From a checkpoint of a small mixture-of-experts model trained on Wikipedia.
Experts: 64 SwiGLU neurons an expert, 4 picks a token, a softmax router.
Below are experts of layer 10 (counted from 0) of a mixture-of-experts language model. Rows are named router (the router's row for the expert), gate (a neuron's input weights, with its number), up (a neuron's input weights, with its number) and show model dimensions 0-127. Each number is 128 + 32 x the weight over its row's rms, rounded and kept within 0 to 255. Numbers have three digits each.
Before each expert's rows: "mostly gets" lists some tokens that are sent to it at least half of the time. This comes from a sample of Wikipedia text that the model never trained on.

# expert 14
mostly gets: " have", " used", " well", " them", " held", " had"
router:130123197164151121125202130128123102096075179145148114130227059141121119100137150096109130087110171079138056137112107159088102104084131146142100142067127137140096109098151107133135097139172161090095138110098114172170174082121107111083178121097199109177068149144116091152108136167151140073111171069101117165122115108128119099146093124154192106120074144114100117109105093120118121164129
gate1:091106071108157050093172082098171137103158152151150086137107082138101064142086175170132092162121140127143122107146107149127095132156124093106168196141162091123168175108135124145103148128108146084119129138158162188152154140172150079093138141121147096142104076198099127101130192160145065133157158096114120080196105155129084119139125118169059120114118137139120143140112108102153200124191
up1:139101072166141129149157153147168136107082061155100111130098092113062101102111182195203157120105091138173128149110126108122062140100162082164161111144151128184182142116167147119144151190116110109152143121103107070111098088161073099142178102117128116181103164148141093147147144151145124126099123097159133133114093130101160147186110184130159049135103135096119096127062133164139197121114
gate2:137151136102164117069114134094138164099130156132112104147108139076112137133163129170158117105093097110141084070109159136147115150175165085085145155106225190135115141082176128104084134139140146146117144134108075142126051169093130120121135139140145109144106127058110098087089125092167202125114108140118076115148117176110082136133100115115181181129104132080102107110068201095182104116192
up2:083160192119152156134077133167184108115116096132089127145122146119121138090079084135151143142190114129119130065117103148170182061068152096162141135168158107165074141135081083085123125135130038129130044131155068172115142172104165130132121168151131107172146118081145104113105155131152110135139220114147116166091153135115098109171151090142138166140168116109156140121135156170143171119089
gate3:133094115081110112060158101142130112072109130099074157136103121115155187105141177148193119157122151126158224121125093115163165097154123119147073094096215133137140171132181119144177104095100118163123112156074134155139127170107149136102154141109130060108045111118117149133072139123142163122159077121089136131141150121120106121111085108157082109107124169106158117120074113070135148043134
up3:144115127136150125096104097092150144195150092193136130103060158117082126121138106147086127120156103095128089128166092141091112190172093136090172146102126131094142118118155222109141149180215101109132079075135131142115096108150101131116168074085107157151104126067143139152097047166091120168133124117144137145149087165160095205139114064122110116102120133146095107099101127110077101166119
gate4:126096119150115083173159123188123155138176134150133155123114139089106109119137113132102164169106110143146145087091139148085123090151115142079151204126145115126136102118159063130134120191149135116141049185148144153149122101155068114110167122109098126089109111139153104180161151050129118166101221074178122107129109150137072112042143200081112147137140169143149099111113177167151156121152
up4:186148199167098103144171138193189137168139094105110124128095116155116120119129107079069178137161192176127112111108113123133112147158124207130131128145098140118119166182143111121157114112178175098141114166164078066098142148123106111118137138155170149085167144087128122117097157153096150084140145138073144145124160118070092117128206136071177083150097132140130121118164117149087138040094
gate5:121131140058089091136158110153123118143156090117207119089129128154134172148168122163078117120111144120125110116072043134048129190192166163192135103103094087116098108105162156117112162113134149162105112142092206115138121139187147090129148109112153146062152096169123153131163136150088152161153099140114148109085113159099126119138101190115129108145125081091209094150154124107115110173090
up5:117100114076107110085121177106151138089160081103084150163175153143132186128154142171126146103161195074215096129135125122114135102173102140106158137079129130177058124089131092121129154147077090146092077090128138150157070190081103127159097163149138091128130139094127162105104196116082127172194101126142184143146133073156160155095145117148116097094127081116167156185139136129126151121132
gate6:148129122139124128171172152132159149117112102153096092096125084167128177106184171112104154102167136158089139087153081177113199180108175082145178113141160133127111181088163161108076143132078116090074100187140115160119135066077110192061140101099161079100135124054125125124119105159081125114114118115141106189173119112162118119154087102198120156120105137112178136159103115120088138132127
up6:097120120114091110084060106160198140060161085102124117121113162118132076189147117119119076187099104122142139129102147093139091165111120142114165121187146168173132131182047142101166185051156106162097116146110130139145126086108141102175170143150146122185109095141120136094145115095128134124158073099165085149155111139078158106188050133126157131142108106158132112115163143145110145087073
gate7:110115183112199086117157155136087153229119119122172119132135091103134199127119182143103139128156160152169165148138081064119103107131197147109105091084132119136127158093119070154087139093109124146110117118191109128124164095102098169124172097161155119098119146152119142149140132096135169108130084129162093069214133085150105171109131108133140123066151123152163139071107146105083160066129
up7:138114132108163096077130193130120101152083162086118157158099139149171131104093170126121180135172097112107193071094097100178078130142218189148076123091072152127126120078082128105076084136141145127078154157131152090060149103067137140080130114177128123115069072108083134173129112157152149117130092181118093105169112160156076142110100114117134119119139152129151101103151135123081120136143
gate8:114158144098115123108130176136154122129205151118134130073147173105169153146110213103096124116139097146158075059136161132106147195202146142124101160116125132149084109114050116128116138168109092070133107168156104136101157189142065129099100147139137146138088125180111099138170092136167141095186150134070128119078148106134099098121159130135128167148106053127109046135131121132143099102179
up8:133155075088085137114145099149135104111121110146090128200150110150094145115083070131108140140150099119101088166133128080101144133113121104147092127108097120113112136162098118039122150098141120130128095130098150081138137157110105055109110133164237106149109186172162160111113100123163146094200050113147133128062110184080119133184135151151195137101183149153089089133132141142095141136163
gate9:086177112149104156103106130092117116151123144156130159092106095135141126176141128109113114125138107043189102117156125141112120155125077199123156190137189156112150120148148162069096134105184160200111059146145126131144145132127144099107098111138106092063141116104084145163106159101155151136090226126110116153118113142114138110178082084103165137143109093199140162076046103128093112139136
up9:047076163145102167156072140135133147128120132178158098126156115137101083135101121093103168125063143092132061156114124148118084069095124181131174212123155066099143148113141094161183100109159074219126103132110092094204112105117099142101096109116113139072093111112136155145123164160131131164162160120128093076145116072100095077110100108113132131164126097115149162133132103128122134160103
gate10:123136120128138139236092154143115189141152112100126176151100113119150091114130111121179134127098130117157146122112123092100147086149110121186122147112063131095099141168161097132137128141161065138140102135137132161098139136113103081087084089091142093077134162137085118179143191103065131135076055134135148142163101152131132090110098123142063128117136216190086142180198091146138153140091
up10:141072148208123180158181155158167119117109135137117096077160125108128136135141125080141160044113146131116137135107146123097091112153146162098140097109175169133147150166108098101097163095106136221103144158141146137126132100182130109125090164095101135109156242092157104113056131099117100050172142082164092184158139083129122109135108132146077098133101157132099104124148143099127124135084
gate11:116121085124138094171128143133109182119181043153114130133068098106148128081105096105152091113118095129148129104136117059106136147136154173133154138100070097116145059140177158150161109179130091109134160073130135076126213192119101164077144066159133158100144161133130177121097085149087109167127095093110154134119127119098124187099106092115107125150107112168171134071133158094080073132094
up11:101169117170091140122097154171161167142144066078081145122118111109063088073115184122209114122107151134130180116083072108132189116120159076196118141116076179144098117119131151129117069114121144132080172103088123134139170144094136193068178116112173152105064140162102174102137123128027083141099112097153122111117137147138131135118143116139122105187151106117133153112136134154124132141139
gate12:155147135089137095127128103108137104124140153155133107150220161172145088131062102145136130124117079109155100136135139195135155139110132077122142159172142147106156157110205125093104187143148075142139201145104140138134110102124134141182147132080193120094150085123142127113108082108136129173170111143158097137088138145146133119109164181070156178113152138129112193142067209181087102200118
up12:099137111185129144178116121120156147047185065113161121095068095126113160104169147126151125161138158164190073035160133142158141144101110116196159080188127178074094183079148131106078127094144158108137112115131113102131140087184116135111077141132142128131121115130103075124146132120169108116079152096102154132146143172151120138144193096107109126172111120104155139166147079138163080164101
gate13:132176156113087094113119154210113072116137178158076086166115120149132113081093106154141116148101108101122139129101079088157089142124132148128100115072153073210158108107122127153099127151097155085063147099075134164105111167125178132132142117162106189079082184177085129091122133113132157108135132138145104103115141093108186121140141148184092149159057145092095099105084098132128147084191
up13:151173143074106098139124089092194161123092129118054121070155096144181143109167126085135079126057140183117132140142087111078147140209159147069093153142114126129150099163074120161090113121128162167153125112091212077088104099083100130182152111148131174125082128178124142127097119128141108143117107132168104115125134153078085115088111101131095148068168185142171145140102146119143126104115
gate14:137150168173098158098185127111101180065139173139144121093136145075154140129108114092075128105125099077145110126113132119145135103096107152120156087138153166137071144129159067135138150158037199076124134109092115103113151106116097137151119134130056140082114099147072134102107146106173100198120128136131131076120140130108128173121112139109141199171089161084157131038149077074104165133107
up14:171139161116136136182119115106124191097136128149133142131123157096106125145143147187112093126139090102147122128095151141151117126126082151130148084152181144157112158151153119109118094181102168091105177138174189040118164089094151171117149093134069146137163091152077121103082150148084160168211141154167159099117156099106110106146049140108140207171118118105106079136088122111119192158177
gate15:136119144121134105167146081061137100128111112066168142167102049165114152164114145133127037114112101098085139095088125126128094148103157111174151158150084095134175179110102102063187129104153115150104178122106117114148149215138142136111110089147128135100106079124158132146151161132132122103198113134121091104101156187162042158085086114091130168160115150088122157098115141156125078154104
up15:167130107106187141105176161105152074112113157100130089138104143109089172074156124094133083189122135131132159138091142082139195090127112119186130119091077164159121107142096135103169098078092200092151124140147112123143142138102193102120115137098100107157130095149126128110074152139107106169093162237105091130182104110146109097135145115119155158096136070174141161109118057109085167116084
gate16:138138207124190172136039132152111111188144134157092121071139152091110125190103131118089102136162121124130134106128132173143113141173158157117131055109111140106144134143157115127079156130140128145064173139113052117150134085125083116157180123104124120203133078094139098144088182121134106114185082189131114117129092148157104150094090040147140132147145083160149103139110142132154164148077
up16:087140139114094106084137145125160121123123119091207154130151158128113176134155140111111108123105136096153143065126154111186136116093094162132136152076180171100189088180071076178117114139107151125107162114160121161163084140106154128173079080147076142099173164156122102084145123108106109174077164129145121140143093140086146115143110200130120134135111134035151217118110145136133164172187
gate17:137126192159109101157175128122153171135088115135121133096182121099090109137161165079101148122100138119111139182169178125163125074115074114123153130126148120080114162137105101094119160219148123069129118138129087112142162108144075089079108195154176108123134148097168140109041124110108150206150154098191102097142156122142179074134164165123164140142102143098073115173173147122092144127102
up17:112147144137088158155093142174146124074102148169118111128115142118091141140092090170166148136124130125123105092205128104127121214157198115119169133066074099128147092156177123149186105057114140154076059062143120126086093154129131118124138099106130112141058132112140123179144146158095154109096114143103152099096098156177102118137111102102095096100073137082178196092107119111128072158109
gate18:124085110099157124156138148150144126086147083114121132125115139144104172159146090166110133102143133122141125106116117098184117158146096086134111119079137123226089114126163104142102072125198084072185139134104072127149127147129159131156183173036201121093105072130084126092104173206112168105091137107125082122108141138188096158146128164193097147119121106145109131115120115191156164122141
up18:131165068074126101180117078123118120190101137118060102132116102135097073156132148184144134094172107132075080213111147129103143132182115147136105069123147122206105141141135097158135144142182140125089115172127124165148063223068129113134168157120117170121082095095104137103049109156118120104134133110124135147163155147138134124080121098135114167132137187150115134132134096102189121103118
gate19:114100109128184106143096122152163106144046114161136107141187082130102062100104110051101097118119151119102149109104133089122129089091113115111138134090035104131110127117106132110087087120115129193146171128025179151140062107118113161074110122169121074081122142148091081125116122139159113104043105148112123131073148126083129135140140158119114089126193148107103117123121158117162105094108
up19:127162142154125102099130119157150149139152098136115142135096183115162163123121182058156092089123138117167092153181064207111168093106134075138136101133154135139155109125119144188155112072143142167084101128130052104101162109099151135106098119131121106134136148064179165089142129061134105080191103145099123113139129085126127078146130111151143156086129106170128103251124098168100157140107
gate20:145131125114130164100113147053131115143200096139095163159105104095211093124120121147136108107148160115176127200117104106089080097124134119096126134148082151183133073088136121181149098178175189141090094094118078086075118117144126143165124136103131157117141120183083147132168120107105096159070086106109088129213053100090150138132058105110109147132086151132104123122133153122154130105097
up20:132122092162071127133157112142154149096105140123174085198137110078105091162197070127110090077108106134162140121098172165146156137137098138124143080129096132128118184178134136154178054052140112181130153156137147102157114203103133141092123079179124169115105120106118153106106143114101158122106051139152128131115157146144141163105177125158105118106051149150204132155093156192121122111116
gate21:076145150138159148148137039151135146128093089087144113197064124086083161192172035154092069117138139120136077159139127110089144084086125145114127138126118147098171173120142141151093134108132102160080207107165113100086142096127134118133167159162112117140122156125152147157098068129097113105159100157094116144115112188134152109116199150169130132147088158140100141141114072118163173139077
up21:124128075167158067123116143084143128118129136152147176127177106136234129089114203084067145135100115084096164125110124091115118192139096095144134105145134119182143163090116146183127125122117117131119090176104153113092121222189107098136095109175104144114086162087085142161096146149127148170129142106143103137101146088121121124065099177153089104135151184164167159142117173167155103110118
gate22:118136106108134110112109102139056158145140082173117124143157178118154170152120124122144164137148101094188129136137167101173098100136095206105124164091125128106029156160175118122097072127160126209140134151095117145085127189138146164076160150157082106240164166129154142140139118155121136111134110128101133135134200171082150164164131152132124138088153121128108111121133153058133118129181
up22:150123079124176114134078081110127157152124098132187143188115118172088166152131199142116133122093150155108137168142098138222066125129087133119114144126201119132091127085171113098070151118089144121217134129094152160102080131092143133086114108117113138150120086184157150090116078167163116136073151084105080083143179101123105184109115152155112181130135160149156110111098121142103146084150
gate23:123113091147098166140120077159114154130174080125103105176142043081178071133143116146123081141094159138121129134197076160126152135162048156147099083130173123129148122157118136122118136121078167175163122135130140113154117074095118160155110124072114117094136130109097118112142127133136102101148107174161107109046132076150067135114132129115130143141120204140144154154083191085115147231141
up23:109148133127055113102156112195138118140137098136137131150125190202085148186140107104111170130085160113153097111172149142147173064153156093102111110141098131139096153116144122139182070103128160129115163109138156167115133121132085137085189174100126082073073131140101176115112148072138135125099139111127095097125139175111083125133134067191187160106152175167119122057105135049163133143142
gate24:125092158149137180110150124076109116177111073144149176161090135132156218152130151122147155096161118158131234162127170155143069186161099144148135111158141147150136151184115132108162125123102137114130126129173080083117172176106059120128159159142167082113133143163104137149156099082124126151120130113122179159109134135119173109151061049097127147126130123113085128130091127101121172038113
up24:131122128151142069056099132100118158122090151101120116176145117091136101164126134117182148160157111125128106104124120109089208126092211132173135153103102157157109109162145145110148085110160109182130134152154080172131068102131156118164076102157114109165138071133128130140159104105204126102204107133124096115131121179120197178080127164139087050084150077119123108126147109106108069163145
gate25:091118143152138127118098113113146139155145145117115118079160133132143136152195212147125141135133153140105159137103113111111117184152144138126119105073101124118130092219102172118132078153123088077172133118090175137055180144087110039163122177118094124116150156128053146132156120119064081141111135133157182157183082121089100157131108147101168139140101116134198112095182148122108085081092
up25:143123100146126135177082152104155109166063162155101125111137112157101071135079110141101117151124119114140128072160139105068078079143176107107097169138162138128118106171141132122102189118146084174191148130121139107149145151072084056155181167146170103158084103083142140170151114144077179145123104152085138145148143125115069151059135080094215134131111150143175083110085113114091127124105
gate26:090080190110111121144053164091116122200128110098123126119123150095135105119138143076127182121102166173146118061109120130133101162190106193132094093090116168164081187170155105110162102115099182112122091174128083122157097104106172103127115086163140182162066143139132152137167067109114072132112115134134093174111162141159146119187165107134120152155086087087132134162155117163098139141175
up26:139105122154137082125134107072136147188114124121153154132090067137176164170098105162043174152095085097147125143156241126099084164135110138141107114128140120123140193138100150144152109152128063133167127116121181167138176138152193135143116093116131124146071180103151163148078124060108094168132088112083131151122143168127110145151148126133158110183093151130129150073167135078148184134122
gate27:142122135117122080126151121163156124094160108138133113136095173130124173113179123156181143079089105181116108138175081177110152160116184134177078157059173119104137135119117085145104141158095160154196137109081127124152150092168137122146189098125101146116191116106185153068104144147089132119140096170120123205136140128068158143178145145113222124110096114158197129124109093158109111146086
up27:122116121144154177130155108138130157134131130159137110111129079112063145093126142145107126124179078198075127155099066179103141099168139168119107086112142126095126187103098114204104123110103100102173130132120070182086138089132152133076070184136127164102126121145144171089149092071062117130122114135169067125049133129114140141150095129153105152111201095176107160135100066118142089095123
gate28:161164132138167068087190168124155127087165104092100160089133194092143144142104136156120107172152201125156131194092119164096106158116117078158136165110148089166110092183182158115113090137125152131102120149156112109094173109152094113135131148189146129093121196145123121096086167196062133173107128109149079124208142176081132164081150144167117125097122122115159131121173128121101161134131
up28:158167146055093140143077166147145131174127139152126161111152170121208114128176129127149152134169103163134047122141143119175116142102161151168198152107107130162090108137145110074155099165140166124102098196085179127152152185072107126137071133164095164105076138126114155155092129062143175134112121121130119132059164138106160080131143148125134167164143089121150078115150146087081081119096
gate29:091098146139138160080188106094136055165157148177142153096121137117140101151129146132145149111161160140191081124095143127093154079105083150159141147108117161152129108134069160140084181130098152127121065148095125123150119145123080124105091043062163112129144157073078122132138115144078088105102093124159088146169078094107130049138161113115117059124140147172096164117134090075097168133086
up29:120117154123143140110147117096092183163104147072122218111103131098199143173091146117164141124107142091078191097154172132127132095141098097149092192155134111144095114207079167126165123134145146165112087123114172137144082098054101120105112116175129135115175138123091117095140117143080107162145123139172170143080150100145160089092163079156120093172135134097093164159130148058138135197123
gate30:155100101086095133194118148146135132154114139127158114128149093124085131100142068172124151106122151189138099139176117167162115122102152087143088088125135140055131118118118163132094142163224093104138167146178135092128123137178145139126136098106141192148080148045126119139206122121136139102123202088125140119071085084173143131142206153118165116090116150185122112108070105141121103121081
up30:175138167174108143081161085152120096082163130145157121143116106157122144128075072144091157091176079139144136143137098160120141110133158107130122090125147175077120111117102097082141143122173170109119154140120127109145201130157126151146129148094189099174144108128121212142141076154127077155140091196134053136150175129128072139178045102113153162109108159119152144146167207172097132149160
gate31:140144061115099160118157135144172141143116148125171075092096144124131081103142065189161062187128091155177127085127131125098127121088101128152158142121091136115093121098182198127095193105180136073161141124092134140182138204113114080146109142121139115117097167135142151051056149107133112177167183091151122165125164154100115130148090168175151165152127120129156128095100144130116128145182
up31:122144155147167139179034155114164110129118150083183133120125115149146124126116083127134119107167181167056136116133085127127130149115091078110152077166141159167147151161153097125153088163125126175177063167118093138170102109163184114093154120127150161126124150156087159123142104185091134099105131151145181121182130106080147098154131166152141041139143068142177136157125073164160154181170
gate32:140130125126159132120075150107118129150115093165180106126102088143101119114159217156130152175102085130091112061110113162155150097092077098066146197100181108140137159134175102186069129133158159091178082119152144091142173136097124195108130153070111095074115179122097108125131139079096142199142109153171129102099137114063103149169126105132098122150078158129110171154147131139138158149159
up32:148152155125092114114135112113135162172135169176060121142091134068174127108154107137133097070119109085105129122119114154064114218141091173158112174078090111113132153089157122098109145117102101088120116176100140137096087140143118097085080106155057108058139144112159145127131172152130135110154167127082130166170126158158127122121188224181126151066104138160118162145123117145126196132156
gate33:134148143109115162169135087095170157182126135065149136150150078111140117148090131114166125112140131120081135113188143061127109160127140173124087142157082118116125113137100097089139167150094132120134151086065086106131165139070175172072123097103160138127085177141162133101138115163185125161130098211149188104087139160049130117118065086139092100138103101170122173096167076128127091076111
up33:133154157107128128166101133119126102177169162136121100150121111128143101131151160108154130115142176146149162076140136137073151175128196153108118153141101053152113141087133208145110131159081127119051124132131115130209113098139131131126064085149193123056095099166126150132140117116146127125099152147115135114112091169030110138143081113153114195114087138067149130163115163172195166161153
gate34:138119119152105104141091146096160096156094067089152141165066143141091227140111046104151120124115099147120126194158134149167178164125151125153112141138108064143160117159153085129155164139093145032172133158147109072167151144120124095087127118131120172130125136091173103168160122137080066094060129118099118183082109133100112074142141092115122140127104136112114141109115096128176178089106
up34:095119128180104160083083082077133186139087074136144123129098116174135183093093105148203124070132133074130125161149143131159151195135139139141138088109091099178142135160154157116183102126106125079142093059132157139192112161093106079083104217101125084082119182131097088149141136184139131125139113098076115160115124121134137129094145132110127162154107144095085137173107104127123178122176
gate35:090134114177146166126117151153148092143078125128147178120182086130137133147127115123145095114158086144139078146128124049129152159130137123129071107198108098140115120174172111122083065063145088127105144189102154141099150118156110103159142144111127153175141137147160054176039061140107158110092146069154170078164095155167173101140118120095135144181093114127120068104133103162099143165145
up35:174106095129139130114135077128124114136128122120155177164123099152147130098142146136152158121136167078079088136070153131122092149136101122113164207138133092172131147075118057168191169145166152114222182124116144081137146233116148158135135097161173126065113105142119163090095130130159183101113167154118176165101109129154156131131130152142098159164089129071154180166118091141092106130112
gate36:160092141096130128178074143129157046131168126137170120120084083161124117144155155183137173137165136116128120136167188158099120156121109163155116119115140127083156124143090159072085114116146124142166175108112084131126165139144197118174054129142136167128166181122123073176140139112085188163107099115131075118087085135193103174143085045104179121161150147090161135119128145139167152095157
up36:087182084174146203121131115104140200118116111156140140115181144080147128177102156102127126116063124125114169135103124115170119117082126151052105180132131169167107127148120087133150106115124103120090069164143156146048146130158134135112127096145065186112095180190111157124133118152148041183123096123114137136149149144081136101151133154182187138138133154106151103150097163105175167156158
gate37:136183167101095111146050074122153133158154128169101156107090123162100042106118089151149112109107069113144111122171083134132160166108103143117119149129194143137146120182099157086141116154052150125108116151115115169104064130112151105125135110119141117137114051143128104091080163110129105055133117173189155110153087132092178107171147102156134167117143142095204084160126093105097103124079
up37:189106147139065148119164128149101095141112065135157102161158050198112191177201111128091110123130166122119100118160093103092158207142098095128174139107162141121165138154126130130128119152081121087162171119140080091120198129184107110110119120109217123106147084111157140097114114185130162083108097120150115121129098140132130106166144177103161079102155150106139133144088118166101145186105
gate38:137213140066138100132133115149158049078087107131090164146174169183161135107101098161127135156129140115130155119149136139108203105126130157100142169185116121094143101130130152126114104089065124139135074141064120113121132151091107141115098109159093133108094139171094144078086089136098155124125084153096086121161113147219187087168155138120153167102201120101118123128118181096114173168165
up38:081181077138115201127176115111189142136131101111102148117148093126152136130126153124159060105146111108162147103157134117158092173132140083112106169147127110097102164132086126164149096164077144129184146079144134110069141152179188159126124138121111150152126101123132114154110104115169142157121122095135114107102100124089158122057211150187122084171171122214138196140040130139173131111126
gate39:102134110162141179156197141183128071086134116134172077162174122143136155121156111169140158100132108145181146160092148136177064123101159068112151133019133115144104105096132105119147104114135125103155136141083093106125110094131160126095183116096152121119093156060158181190146153159142122141130157114150118169128140150102125109148086164133120169093094040114112133148171065128159157117187
up39:110141069122136124167136134084140131123083134072127154184110114163153174181119090182141146139144119156097110156107163111175108151149107106158075087173073201111127131119098119031129166139125135167116112186149136054109194087120131152114081071115183121118148129120134181109137062154131070121112102137088100144122139128170100119104141150075161101121183157143093117114139134097106074098097
gate40:107102094156184155124181160170131132123157070106097143108125099131127103069097101116120142138131102113183118141164120135107131120137173083120093149145142154084184136166142138075144133145150088140080150186105111100050144174146104100120089158090122127146060157123170106145116141134114092144104104128081115145127146190150103201148068140163114132091136135113167186134133076219037108122098
up40:132117126107122170178104092152200159084179159102136083139122137130183088117099143080114118091166104082144163155141146121113148164123145134128127054085113110127153120111117117108015091152187097204145151146127117111155117152060154078140139130152097144161148145132138110147081106097188094092109178135104090131151143135187143111162159134098096110179152146144137144175135122156199107166175
gate41:110166117066077118179126093086149139149109137105149094151098104145061105077091138096099084082091073049112082129162117130075114105152135144113129107158187150174116160085168107148095139167164129131090106120164168117188183100152084131132138129140169131139090154120064134109192141071195161144165132132127127142105142093148155138180073149162128120161107133128154096114107148155168085101087
up41:126133107202162152099160165140113164116131176125073120121120111044126120128127144118152177160066093139124174129147179139130119128117190139170152154110174164173102143135124135099088156098076149132157118074077119142155146143099135108126112146161088131153087124088132133154200112129102171175071122140192104122095140151087106121071102082131096159132105156121102181142173113154173112092228
gate42:108094062088164145145085142124074176148148149129169131163175150082173122151105154083152107139099159145138167178094109142160160119146099161184132119141091166128119142107105166135082106146085163136084141185139109130096133156175132205098099103144137126158115130121067110098157110152177120138135167148137081155133150106116128195104123114159070073049113142172039117119115086197128131132142
up42:126093144161100130076135136104108124124149181144117139140139134152110099146173091173197199112158151211095101161136112136068153119069108118181127115200075131165142135126116105184118099164112118107057136108119155108119128181141130151151179177113102114196159165121106129169148164145106202135117153122161108091140110158141179172153132136111094112106166099141154084080110127195111105149180
gate43:096069118132216135144087150149162146081080159085087175164132156079091127136090084120142123132126161154142133097130175174183085084142145100159157103151135075091127156155154110110138117121132111165149163151144188196105167164108067098071176152153127139130127120160154091105142121125105193163194113165141109130143126130153146117132075150112110117119154205126113119134155165093129050092146
up43:097121134149147134147040123106078151121142118131166131148109094086151062154138128061165161128123150103109131081094064102099144185097154153149143128171114122122180101137069181105127063163164107139149077173164134075182123111143154159119066109131166086120098110078108111140147139174110108072132107085073148170106172152090135127159157069079095141121113086109110105118154157112107142161173
gate44:128160181087124142158134136154177088124122195101122128136074153153149080087103105166146146110056121094157135091135115149217117137118150202119155185177147150156163095134132137139158162124141131143086077095078140121163102163105099073158116160115111125078143093157117158102087183157117122123152143150159126055151147132132139126099163069081159121162175140145124160148159091167162180134061
up44:163141125155159114123109105142181124103134162117152186146161099168055149114116108164061167125171163165162080167072105127104171165146103097165146126138194157123153113145130142128127045108102165117123168207156153112151114120110138109100084102154157122151132160138195140161144131159081157156137159133101133126110135095136127130093154105139107127152151067146092175132148061152170152074225
gate45:113129137084130162153134159096117177111127217136096078115141096107063066127122122102123178123129068203114165166087119171127166100135082156116082187114134137142117150154166117066060152092084074147126156097090150089115127145109130105104136149140169088126140138189133154132145130120094106086075141133150197129145088119112110180104168128101197167097112178140161127085106104113149157105125
up45:119102121128133094130103174116124177118163177124097088144152118158122118130057121023105098118116190137137114189080110088084120121082122146114102151108173143105195103149174130185086127099088077110102092110150137133132121136183079096099101083176115121108187109110136117149129169118081150098121089136154157105143064105074079155161146127170137072084107170158129096084114121140108141089154
gate46:178109125141083129076149096060159120133167180102165119145128112111100098126132160115136110120148061187120093093151135112106114136096166169143138149142106150118127111100214164129153137118132123198154128096148181099152093143144153147125140118144098063215101065112115055115158090136163172130171114063145158123091143130137191114138133116135111098094123128191126228155136119125148110108159
up46:082122146102139101128089086209086144177143125109155174185136165076181180177060142151155205080164139126119132155116119160087104128110063092172100117115127081155122131181105078144127171157126136111142092156107121117106075140142107066077101167106101165108189178164176152098151139139088084130109095149107081135118095159156117170139136097139144144180121108124113142077139130134152111128147
gate47:183085172174162057185142125149176157152106092102107135064179120155141149119155154104089159159096129086164119095128146184118124135095136106114098081114098168105092113162160119112102138116115112102103102179072112060133159098144165072163121076123155098222132165119098143118103132048063095193088131134096091144126088143115148122118139180136153115151117118150122131120121075135099129122101
up47:159148107169125172142186103091120167131118150123107100090197124147164157098112169149097130150063146123128147095161151081145154147185113106179113145146106077093111158177134074093188160103129148125138091160179128061061066149101137156122091163118104082170173118156139149143104116178152110196132117173088065168127108149092075154101114097106154079121145105152088125112119120126177152120150
gate48:185109133070102139096145148126148159080102154077098141100082191098122091127122134155111108136148105087110111140132075085121183113132113168133160109150141137133108108125192137132159091142105124125088098157159114102106110158127124110104122095088097149094078087125135152081034064128102101113120147174102133116101099067111117108041165122141055154102095185186186134129082153116116106171080
up48:141156131119087141092153143204161188102102105134193131134110139097067055121069179123111167111147079120133120110089121151175156083185149081141119123154167110128135075096132120157119069137056181121125128126113135122070115151103151083081164152107114192124058131161080108125149080165107139159123145125154119105086191169109138143162077160169122126154114140151132146153135097091072141141114
gate49:169111115147130108135161139109127081099158108112191132153072091163108115110138149119099173176161146060070069132104124144139142138123116159123097158140175081130110109124108163110077172135157077112122110116106128076111082151136138212114134089180147150119136081143082117129106063146086083104140096076129104130097140136054109112213166167166126125165173157135133108131102108084137074176181
up49:152104147058099144152104183097174088163124116088147147158140126147149114136136137154042166131137090134098148151148140103083154095150146099139141212073078123109121095134114157111111085109131108140086152180125118155140122092122147101122139089108144152093125144127124166170141171096185111175152164104154114018146162088158088130143126085100053089116121113184140127139111150163168049147149
gate50:124167168146140106112182102200183103084169139147091119072199093120093147127110187158144100128177115154113139122154098119113107134084205089168127121097134128126121117131119147177127101164150147107105125127073111061140161119113114137143160125114103129121118139100127135192113202184208124068133143181161109162137187146152129153098082152184101126077136160187138069104137106106134139112150
up50:114168120120140125103090162096120049150092095128155131157120155162165149109149146191216121101108062103156111145075162135149118075173162111080112123120132112121140134111153142163155142154168107137134160071079112118060120110128136171130166123123161158089145123195126153133169113174129116066096114135078128108075113197134186102124102152150146190136161053136086119141113182142162101166120
gate51:102140163120114103121074109175120167176201147122155132155121117128123070144191090160153161147145139085112124108177073184029140097096139119187174170095118088145079148095136156155102131117059135118103078144127146129179185108108179160149091140091083132126165109169151114135118131098094165109154150121122112134122116142175153129183131096135179129127168114083137173158180154086130142151177
up51:149055195106146120108142095082098147153112134151110138134098117120039158129122125202149144108155143089161107201163144117155077122112149147096132159136114129130132162158127136140148120117134162147094144133164160166150132108120177117149163133140133130175212150104136140105084121084114187113122119104108126137114083111179111136142171098141186165162086141085109194067070037112194136132150
gate52:162113178129179080076115098120140125109171064095127134150108110173120122057134097131118080119094115116128168095129126139182100139100126105111152051119139124060138104102062083150109103111132121094128064100159037133154122152098091122119044171141171122134172145142115157143114083090183128139146157131113128166163090109174164163115160134102084145146095190179120145158087133129102092122100
up52:108149111168116177165046132099152115141132125163109118120114069077136156124115125070140059151168174139088139155122081114103118109139098151120136146168185111215162126084147110085096153149073132128156112184135122112117102052164160117134136162091115085160173099113140167147094178106114162136088109127165058118110143060110112118183098183157150102113151149104161133116083102117157135099172
gate53:109184149138127108096124154119080101127163147120134170112085114107134125117158114109095138063103113134129141123103157142147117161077137128112139075071162138122101033129086087093198064155153154136181173104082139174188107096101136077117132126163044113105090153135177119136106127105131133130077102101171165168171183126098120131117092154066129144128036122148089117139141094093151150125136
up53:156142139126113103138069142122178094108097128189173103103114142113128077128117107126124154120142164064127104099114073120157169072121136163097131098094170084129178088101156122108120098151038117115170154116115145088140176126185174123184131149126147150053121114098077184060146143110110189084140140095170079148097163134162121123117136192129086107104117079136188102108138097113079116132112
gate54:136170087149061156098135168109152077094073139081086156092112148141157102123092130092132100088135075119153143163082121128163136142173144167157133080113115161103127146077126166114095118135116153072140176073134113024111109138135132120125110117125139098092139153123150155146086133130160123109096095131106133120100124128127084082204131110107099110119158047068072169131090163077128087060082
up54:146134181163154111148135129134159217101093142119163179096120130121135098153156157185161165150099141136168097071152177101174092130148149170122153127181204101171115076135102107083134089160096142120152083118120164210115122149094112115152112142138098073164144108066149123164119052144110121138099130148162126101172161087116122114146171141082167141113084147170171103060139077145125146124135